Experts of a small language model.
Training: a variant of Muon for the experts, 846M tokens, 3229 steps.
Below are experts of layer 6 (counted from 0) of a mixture-of-experts language model. Rows are named router (the router's row for the expert), down (a neuron's output weights, with its number) and show model dimensions 0-127. Each number is 128 + 32 x the weight over its row's rms, rounded and kept within 0 to 255. Numbers have three digits each.
After each expert's rows: a language model's description of what the expert responds to. This comes from a sample of Wikipedia text that the model never trained on.

# expert 47
router:112129144137181148070167158114145154169117148108136118140109116109121129097160090184112099137112111122096116121075135138113116139102156058061150123127118117095184145094177107118169151124128066131161111115134090099105205158129142093115141195161120167132117147074122130061112196141148125109152101149117117167107137215059105072144191113124123119121121098148122072146033149194111120130131
down1:142118156072086134076123086100172149103126103154087097100101145117129122115109170095112152117111105105087114137094137079158172195138097077144048133110144092143121113144130129146119115136139086146168127168166095189090130158140118153173103117114062121116150151148098135144175164080094138097112160132198130145158115126171134145173086108091111069114171106036024116128112163142140104124176
down2:130103141162142107122128088135090127107071096118172162140106137137051144130173149067111114128144107155067163127099245108123152116187125169109103173163108086118181138117103137107103109169162151145121135098148133203170088092156160151140146134114163103112117090114139135195107108122116177156134123109112107113042109160100061110073155129137127051119137148153113116123179157088151100141130
down3:091122097170132183107108095145182114086132132090094184075082158168111123081111178167130138138183148103165123046130167126114028150139132106117065156132145150149081175128107115130190140131141128117111145124188073144122099149176173124156084178145154154104144165093143137125085084137083113088119126211085128106133152138114116145123122100107117136152153141133145159158106140206131099163141
down4:155153179105061099112163097156173164132109108109158129186129097151135103190139108109088120084101116120112069184053122121066108120147093103100129128120185147132086141168163125117113100101169120144162147123109154138128125142097095105102146126144109174113131171127091139172100125122150048117095105097114188155069111187130134166095108090092125181185204101174143107128122165140086165132182
down5:165133126113186093126148107081125088188111159093141147125095187080035150101191128119091101123146101094131144101117074178095154124118078123108100129115113108124141149115124148105180158157150167139116115136131134109122102098139215146177106117096143139105158132188175186140100090158169065119125174135127126156154173095159128125122104123205120134187128105162139181081085173181097142121141
Non-Latin script bytes. Byte pieces of Korean, Kannada and other non-Latin scripts in lists and tables, plus pieces like ular, History, known, tradition.

# expert 16
router:127087180103102131159122152081157135202082200107105110195112149110120144192127128162144097122109112156139137151110127101147118131152129131146111104139129119094155130119170132123134125052093127155189156044179201109107112153089180154083052140105137172149160112180125146122117137116100168141163178129183162141158139131159129080145094186110127096151132115126154043087082135150106123135094
down0:101139157093123084038071117140133149119153088141082152134142074150087062129120145166093153073111126155186154109129156163057180124086164139130209088105157147180141087180113115116081138158104126119136169093120160083154068141143120108107098126129102184100154104130152125132162063157098164132086090142121120103164121139086135111087139105119076141107152078116125103157122058131123101149094
down1:072181088138132105083122128096129103154199174148134115104177100114120118121145125093125131064151148117108122137146193103128090135144077075168173147146098157144132138177129186113139126112078162127142134175186194076092130112210142161127146128102164120122124133132177132107140139114125108171102141123108106108205189157123118118169195178135147128158094093135150095158118115083176056171102
down2:068196119159116062107110122098067121147151111136118134091147148147133116104115066120074101119143104109129187170088106091175136119074087137114123185062148117066133060129151163128118109124139132148155172143089068134127108158152134098204131107098080150160094134100147114206109128118138082078089120087126144195120128141066142119166154149128115099148166087121125084124141141172174127092113
down3:100160163114093149065099133108175129123124121073134144103137144147132182147145106091111118129178052073096105118184150144142162137078163139087069075167160153127148074146127066131096161161155157097149158123128105076146097151148148142132145108104108121092146099111145124153110153099111108117054153107079157195138178212092084138168189070153123117157122116137162094108118164115144164135178
down4:060133102153124196164159131182115101050193078121147131122132168116141126093135110152143141116118146128081104134120162050101131146143180120110124129084132101189140152138133152161128150090127151164186135112134113119085163122179148175154149146175075160160196149136126095083117088141143156141189129169137094147101153154128138209114119081077095101104135109163132038138119118110113164150162
Mid-word syllable pieces. Word-internal syllables like ul, um, ber, und, form inside words and names, e.g. insulators, Northumberland, informed, Gokul; also "such".

# expert 6
router:107083155107133054177160145119142148190088227127107127114091158113121099172143138173102102127174089142183155131105129104189142091113169088167089134161091129127122191136137086141145121129126142133143137038187153121057083159084149141119108144147147175157150136158136147110129127122108160114188192124133141078155109093136144098140133146122140097108149110110125049118062132134099106167104
down0:141159116148124122148131151059173145190127116094128100122183099214100104142137153176096109125071157097101139145143124143065115115152121135177125118186121135086120177094096107098107173111126159145162089175155150106164177136130101123121072111087181106153173146078159112107143118156163082115094111136107126142172071125096159098137141163089187110101161164133118088162217163065124097123152
down1:107137164187126101084132100116140152067117174139088137143118120084158161143113082120138118106130128117066154151126171101096146057102088102170171135109182120151101158125174111121193135146123108163161198097195118098189116148122078182143086160161142129159123128147083157118151092087126133174178098118185108173103112144115115183137126188116124048070083151142141118086119114142126109168136
down2:207109117166156089114143151099091130168092083138127124130120140065131144107159140142138114123178140104135167143136147085077195110186130136175057094135105097115116161184169097146125146117094177093135135138156133107099092160167115162118131119165106157169117101077126100118123196147148066111138134067134136130123131131193172127067102218154164129191149150098143146115163085108181130132085
down3:141154180128131140143111095096097146069125131111150139111151127079104139157101170170105162129122139118107143075113126093165103145117116068145173087105091109105136130150133146098191119158066112083094118112109060088136143174152084125113149110154109154132153180098153203105079146078146152124129079118167148060185159171168175081149153136112113120121192073123078159117116112152118163219148
down4:189105146132199090122127116115134127170121064124135161097136159089133128087076165117124081171163120091088175156100094099170154156160104098112129099104146084179071140098164088108199134175127132128182180134057138112075123138155128084120111132147110141177135147095122145088133113130117161107135111158123191186148137114114087109094116146116143098090148120180195185118105107141145193186149
Adjective suffix -al. The suffix al and kin (ual, ial) ending adjectives like caudal, monoclonal, spiritual, plus whole words like local, national, International.

# expert 17
router:090117144123116135164161144111180145139099200105102127126144144114144103163140161160082132085153134191085147154161161151204105147145169087177100099143138138160196191203124090128112123102110115134130108045200195122127106139101189131113098117150138156159153127190168164102138127093115108071213096136157112100148127144134099153106085097118130133111146106147137138134081116114087125101084
down0:133176118141081121083166096141135145128104106154115155165095081125081093111160133122182157145157098130123104081152122148150060061136137187157079114118089140061119073128124143083098153102114138160172140184126162098143107128120112182144088169166132176176138167106075130098117130126144109115076073181182095126094147151088167115131093123121147174164098097146064058175154126134130119132075
down1:106132129168174140087113155108082047085103083100145143176157150115091139078154105171098129137138168103166107161071135140105169090104194149125164148128141176153151122154081127191207112159115138117103145179114116144149129065115083112153135074104145151140095141101216129130155171215132146125109139129085120172108132113132136151149128113115183146128191165139142101140086127133185103151103
down2:158173164070175147091175074156159165126122126104127181108152153195105123155155096082121084103075134149108132148128135190068128152148126150084133123098101145122141092135118191094110164110203152131141166131117148164140200118129120147069116109139189122152133115116155122149131074145050136132119095098177094126158141113157100086088129198166167161139138105104137084135159119054107131168108
down3:173148162144139124112147131067155067154113177158140111091121132160146117115081154106135137160118146151116127106108219121147102113156065099153121153141109104089149111135086159088190140148130087099100168096134215113133158177130120130134097109198125167170126107169160114175065165092129129087157176141154100124161152157158144135127181151162114166179122065111154150188126092141110056139164
down4:119146068143149110108169089092114117148130189169141112126143124146094085163090147111064117128069099111126112224056132081164148116142070086090094084154138100026107106129082154116102142119124154174107113171114128157097129131131155123142097151128093143148179106097121079106093141102115148139137157051086177130076125137143117126080135158122143096169128121097124075113095118090141137138199
Letter n pieces. Single n pieces inside words and names, as in Vinny, omnia, Rottnest, length, Fernández, plus some commas between place names.

# expert 0
router:165151063146151129080098103122116119072161086145120100117155105133138155078094167061170126186061190128095065092097094117095120118106128126106126133107164124103113093115099158126129130133175153159093130161027089111171108101147122138152199125137090065120113098080152106179112144158138113106096113119061093125085135088152142134173151147142147148105103158092103178150169137070101134103141
down2:108170155201114110145109074170089116179158121063093134134163172148144114102121144154107162122177144156158100164107155124163096108134168125107136126137099101092179192144207101142060159112140117118087155177147130173088164137101094150110147146098174101147137127104122125118121113112132173168132105152195133139149120097099139173079167142115153123109090088129026162146115105158199175144094
down3:120140158135121166154173111114115176144121125127140135123104127135088142137150092122142107156127160091115203098116099129083177189157165174136146136093130072052089161124128127145116160173135120088121095099120130099111125174193178078120090203115107147149177120162151182151093101190104097147121104085082083085041129171182120113151120148128110165093074070143115129121118100145104094096087
down4:101134160138169112140121122165176095134086169093162149139102132103094090128127128121138100123137068159073133138144137040161194134095143179106114127133142171105091097059118092149093141116087187107167146071121128137130149148050125159129117080130109077158130106149104153138133188121136095127061093118152195124110201112129111079141172119089099104173148147077070170149135121155152165101097
down5:167143154113154109131078143135088183182110136106115139112139120161156155133170162149161132129152103061166155169086168094138108115139117155165146119135135126068097104108184150122189150135121133096158122136181178106153112138157142116152121163104072138181104133213099126170153118120151038105104068088141161173110127076151192149094144119153128118097112123152057105111093209143117158134175
down6:140138105122113142146135137104164089143115170092080103136101190187146146096109096110090068177082124103131150105113136139064061105210099119097111111121170108074151156104141137072146109075124149122141109153118154136147156183090164155144116102092233088109111162147089113101082099173095173119147089101128148065147116127076091156113162168108151098151079095136153156110160106118144130123164
Infinitive and modal "to". Mostly " to" after verbs like trying or went, plus modals would, could, can, and object pronouns it, him.

# expert 25
router:108100153087134143149156186114158146117079151135099141184120169120152113180146110154086098125192106095165156158145119122173117125148125110200116113095140121088162130149101125154091131089070093125165127024151163130110083115058173161143077110101156162194111101124132110075163114130088103095230167125141151128149171131142127126084116143145138091093161138119148070105075128099147135156127
down0:112081088068166142107172100107142109105147122130080131146194126146128128163175116135099145101141124130116150123134087108160099120087091144109165130132127134147156112136107152138154136080006073113206156076168137086084100149086111094128175149163134111167107132111089160168119197137139085082125130083108127118105138112172111106079115204145174132112099111106176094118187104116128184135088
down1:146183155127143156115106138217105086112110156084237127148109091112152135125114100169158116162090111118094104122108095109125134163102159082106129148115145110152174165098119158119101075039204102133122103096166086128166132128135099115136112105097119096113189188114131112181134068130119141116122078110128115137125079125129133064139190091150128134177121162092129090196155141157120142102092
down2:082065149099122117116104161060084119151154105120092149140137131086155131164129123147113126124109132090115097137089157175154108073195101166170139141149105183175126113155123133125187137110043162119143172150088180090161139109141091148206185113161112053128092111145128173095102128153188123156113087160089149128110141167121167105133149124104161105136144090106145167087080168193156149098137
down3:141111136072165123118119090129114108129135113147094151147161101094150130129165097150129086159061105083077166164109103157157134117186212087113154159208132121112113075122102153111136114147141102087125109159088149193153057106102133119128146102154112173121164086124185070148099144136162113116142171109074203077056124134129136150142111097131122099059083107138165126117189106147137166109142
down4:107175141128128084095162148161111114099170175109141102154109117169140131128099112114160067120099126152119144074067176128096101138129138160110150148058118095112098088176122118115197163126119159131058107108169140082102123083133113163088144192110113135104114121112180153141141089109077176102129064107137178148171107121140098043158199073164144111111159075109147153120120148079104079148116
in/on/b/and pieces. Word-internal pieces in, on, b, and inside names and words, e.g. Rollins, Surinder, Baron, husband, candidate, standard.

# expert 14
router:145136165066114061135088131119118108095160148087184172115137198085068144189129061108120167129177088101107124122122110111150147158155090166167162200144125119112109145127119156111155146172088136100124066103217136096132116112088068138086123099135143144098161138090112195146151103168107204143134102094139105164174122090136111121138139107105184123144181159144125104140153164124136097148107
down2:137041175125142124191133115079173122171112195113113092173137147116142116093106149162190110112108148159101108084137159137091150175128156114123147118120183170144114085153173065113153125110126165095155129151166086127131156135142174091129145057176099108150143158111085137170119100109143114109072068086117102149119144104106188071113129086111146095197163131164069137128165088131103173144149
down3:112134128131150154127178109090151102098156148150050161076133163167177132116115134122112154099165099124095185104110087117113181033131114120117124114158134125095149091132132134100213133108106123134149086182147131113140126129163160169049098143140167154045175126082131139149064143115178146136100093125134071135082127142113055118096120179157134146139138164085134116082130056134136159151110
down4:082156114143155093068125136147140105081131079151108145095104149133147093131179087127155149164084097115099135146152167152150161089054129160142075159073106160149114168090119141090094117081171159112151124108184085115098128139154168163065094150122118144140169183135126137115201130127118112187131118128096178091146095117162105122162098136163021124070171133117109177122105090089162097122125
down5:094118075062163135075093141126089077159078157091121129119065152103141096156111098083139127140138167170132186142122096174094179134120153066100112136100104161101094146156118178207128109159098130067128164105111180122080165172140158155174137078135128117108186142179134148092122085066123121125091098132165132115148104141124115126183170143148128110099133216171153170155110138104117125142130
down6:139147152124190098136139108086078097155132103053120110109137142140123152182145057158064113117097160119106157152138122111126194133084124105128059132089126092159176186164158111067128081117191130108128138137113105080154141067115087090108191134176076155179117109123124104139077132120157105096114101129080114122154094082150120120126067099145180152146134178103085093126162159087090133098128
Suffix -ing. Word-final ing and similar suffixes (ting, ating, able, ent, ive) in verbs and gerunds like wounding, freezing, seating, Notable; also line breaks in tables.

# expert 1
router:073084166071123095177168146125143142191080201143067147086094160122144125151141096178100134146126112114132181153054113127149109190112190116142130117146136103097127149085169098150104065077143092140129085087180133107104099158069128134134075130108168149148138123156114084123153134120108135169181168111115132143119164081129141068120119124169127084099179127099139118171059109145172118117105
down5:140106088164110146154171122194110101125137143141131045116126109103123072141147142133174108168103082100118129132106139125150153180080105085161160067125142120124157156165117163077159166142087130137117097107108107129148172174168188132124171144116079147162154125106207159151143144131120050101110128147122147141175198096153166180179135130051120116108138087175129099133186066106151149123100
down6:143144081098159140163160128071124122159124139125160153130099137105108161107118165091144094110115164101125138176115078078152100101165117060151107144106133148103149148137130106161196162131192048096164125146131159162059165115112125157110159103082127139127148153102080027118138176148173105162136165103142166162151168193130111128130097088099096057084120158126151196118128099119161163118162
down7:089120130136124088178182120101162188153158126154210137075130206132143213063094174136180102133112112129112107101168076105162167205156108157113139134086112138125137144086109136124130162136170091144125139166132171132118074127123108184084139045126130148163097161183108117138135073141114131086151097150159073135101183080165130131148136108117146128123122124125135127178138132165163153158111
down8:118087095120099131074162141094110143178146087120159108067150166107101091064133145077144108190157156174090138101121159140087165134106070118078121150138134178165127096178059087152135145176128159111114154095154117110122077052145152138157177111137075118178095124112171093144177097125184127089118130144112109127086080142157143155103135091151187087133093086115167111125120132115143155187092
down9:113198145123108158112151134095143089077118129086097124152181112130103161126141119098093165151196151134142190124115117110074138095132105074121173101131185170129162131125151086109089122135108150157126096165070095156066130070136146149153113076131193120158086197155146130121142192125134075082099106091160110114091126126163084055149135110134108117121190112124105148138175089078140128171075
Liquid-vowel word pieces. Mid-word pieces like ar, il, el, ol and name starts Bar, Car, Mar, El, W, as in mackerel, families, jail.